python train.py --d_shared_expert=64 --activation="glu" --moe_layers=[0, 1, 2, 3, 4, 5, 6, 7, 8, 9, 10, 11] --balance_bias=false --lr=0.00109 --beta1=0.95 --batch_tokens=[16384, 32768, 65536] --train_tokens=237300000 --steps=6327
Below are experts of layer 7 (counted from 0) of a mixture-of-experts language model. Rows are named router (the router's row for the expert), gate (a neuron's input weights, with its number), up (a neuron's input weights, with its number), down (a neuron's output weights, with its number) and show model dimensions 128-255. Each number is 128 + 32 x the weight over its row's rms, rounded and kept within 0 to 255. Numbers have three digits each.
After each expert's rows: "mostly gets" lists some tokens that are sent to it at least half of the time; "comes after" lists some tokens at least twice as common just before its tokens as in all text. This comes from a sample of Wikipedia text that the model never trained on. Tokens count by the router's weight.

# expert 103
router:181093082080133071080168075122115163143085116148106156135156087158118160144178168095118151179118107118091078077125079204123136215155136121177122101056147139096114107156121156111189141111165145167104121149081112077099119133131083198106176105158161129120136130171113148163149079105074138106109123096098123069160197129140122152167122099148173123126121100159099135137138136117124174138132
gate0:122084126143125141134151082133133126126112143119181127110096169085121143138096102146123072161090107141086117167097135124128113127131141132124144122137034145133099147135115078168177156079192109106140137082109125084157130121159156156141180119162086126154142124086121170079168158227098103129129088099104128124122107120112080137123098093126064142130113190128139129104100189117064172051160
up0:106150186131058132086107171146108111146118165101108203114133139109127218121166146117076160128172155139202111113122138112148096146114105057134152135154140077171119161090161171151121079173137104094139094090118123138159127127162117117198141084101098168128075088207079125160119126119128124095153135114154152111079177162177130111160136114110117124103130076133187112106168098149167130177188
down0:140091101083134099134137085140138138098083119128162164112121091122148107191134137092139176232124026185127094138093146182121102119101114205094180098119131149108087146162163144147167123095152164173096141188139119136109146119138149137127130106130109130111137103101106084194100118199146138097101135127092078109160167115155162162161082095131140132103105095114120126175084202122137167110141
mostly gets: " The", "The", " the", "=", " titled", "|"
comes after: "\n", " of", ".", " by", " at", " to"

# expert 65
router:095085179070084123145182119114154199135192188151129115146082132135154125079105137122120101085197138153121166133132112146140145164106097104114123102124116131162112132104176167139139194158123185112176096101116088118136123115121105138143106136138107064120149118133164157160089160083135147160102084105156064146119150148206082164119180125199079172169176175156085112101140091153095107080092
gate0:120099159095059154113155172065134100191096122166169094088127098128140075097160158169211100141111144119152147208123130162153137138127160143170137108148095132157107129095105119097153149135124101135147116114133163216113112111093145086155134087056087137096146137107092131140151143101092156125132099136087106213118119141211128156089105088102120132116136094182119113164081072175102111098119
up0:059114168075106168141143176138148100113169174114105090160108113171134083097146147140138146111129101092121134080098182095136153098171158090123148156134113130126136081115147122097098152185109138154142102197075140185136111108106137122149202133126108087079089143104099151133100163130120201153146058088155119154102146111156108169122180096101072132139161089097087049142146134147133163140122
down0:119106183114100124143114031153184079107100131146063114159121181165111162202084102098125118127187113174084096158150206138105154109161108130100135125091131109115147160123120142178177098187125173119173148158163119088131082097126124164106185173169096120192154110079187117117122137096146124169160122155130071129148148147106114122153136148150112174128041142048112156067128113149089140129070
mostly gets: "н", "year", " yards", "р", " health", "с"
comes after: "–", " a", " U", "/", " an", " ("

# expert 74
router:145125130139155082121077113112124155125137091145143107168167159179120148191152161118143163153136113131084138097142155135084078110124103130147132117152117131131079163110167142108080139108109134160169199124108127089093133142090091153122102131104122127106104123093125133176118146172188110157173086165151149140158175097149126094089119153107127134098058130103146120061097093079129168167081
gate0:106104168129180133163169121071148115141151126103123118142129181160154126115082101113121154091091069098143179186081102143158207064088124128110133074109100143117068090105110130096129203145124145156145100086147122113122114144117128110147094141120139156113112174062157114137179134160136075147127076096116102203106130142157108095090091147125157124217162190151071141144090109171098154145076
up0:126123124119154135122131090165120108146141120167118178144157106160141155167081122105123142137153096134105160122164075155113150175102083150159129134073160105137153142079061133119069099089152121194134134125094137092107092107125139120163055176201144159137093152116089104111136140135147138138131161087086201095126080131163092082106161084041129115086078115129120139130199166142141075103150
down0:128102136104131085130081115120123080202114081099203101157089148103073166072188139157179181143111108116127103118138184187137140101088166140117165127116136135092057110131164086138123151106109144143048142169170156105068144120134160090095100143107168128117113140118128082131096065121115153135132090156124118140136133123145175173112173160087093119114120123115086118114145104090136148127104
mostly gets: " RC", " -;", " <", "=", " entire", "%;"
comes after: " of", " in", " to", " for", " Website", " into"

# expert 40
router:074143120167167069115095115121193114112097132103121115067124167213112084107171169098073108117164142102143094123118158154110152094135092086158121165088086175072120112192130079099124115134138169175106124129102179114056178168118189194110080163179128101115196125126152106084148095179125134158091182112105086165125126154148121147112096089158066129115134118135173139139101147146092170131095
gate0:131103152084148094046087119065112126147135144124169115073133124116137124183173174112120132132085154136138133149095145173125140134138131203128171201122087120204150171122181088112086087115120145137076148114204145144198104082123114139124105106130080133124190152162128128118153147159144106194105165132071140143107156169142093135184113102183145125094128063144126106112122101140185099079096
up0:105116165122078141147125140154123038163115108126074006173154092143111148120148134134173143200143131105045164075143090109117099109106171195112173136178127148143143142071125139142121175114151146138124124127096047172125111087179125070109129143125148114086102134114124132121106149124181129104111115178083165159089134178160111115113106162124067146123064142124176062129129149168098164150142
down0:169131107121110114085144109183140174119148118102171154106131106120110149100129107094102064136161099121108138144090138135193153062163106159157128140113168115118119155073134142117131089098139134150084202192121107095129079143091141169152128143104116157157159184153080173111173131140141044103123140154060115070114134147208126121113109134116125194147091086115111166149150087142149056159122
mostly gets: " would", " could", " took", " had", " became", " came"
comes after: " to", ",", " he", " and", " He", " they"

# expert 66
router:118124100076175153116082111163084118116158145083146130161100026111115085139139170090116071094097142124097137169093119070123087152164087172188112068166142115098072062105181123092158185102117098139149119162114053140187122106128113099055161103110132137099084119092155120123177174139139143143079103212133107142126170137122152135069127108088136146142122152139094100134189112151187130161118
gate0:149116086159114165097089143110084079066121158173044153144115120116113092132156137179035109116121167165138097123153184102042096127122166132129104164168131103180112123122133117131103121127089069104129131167146122103097190116162144081130174112138143142143083149074166152125110142153180130115113124180156158103151145073155114101106151133091123073093122088082165174076149156138130141074084
up0:109120160127148142077151101096113126108153162151091131124109095133142110152076106133097102114161154139165137177148160149089064123178086125177094127126151126145084136132120151087134136112127123125155185204114099033125140087193158092131143140185136097124072132115180129119174150154106147077103061155163116074179177096113129142127147016057212124129114112080129114102127062178155163140070
down0:101104089154170110173170126152131115158148182048121083145110087083133141147124128098114142181107137204085158136130107062155113089130161089162124128197147087156110143161123101144091149112151152104101136187099194135178069114113147150108117144159096132135159136119086121097120127159110126114132121089136140136151175148132158085168165062128087139120110164145126072150108159162172180066127
mostly gets: " Born", "born", "ا", "р", " Died", "д"
comes after: " (", "18", "–", "born", "17", " ="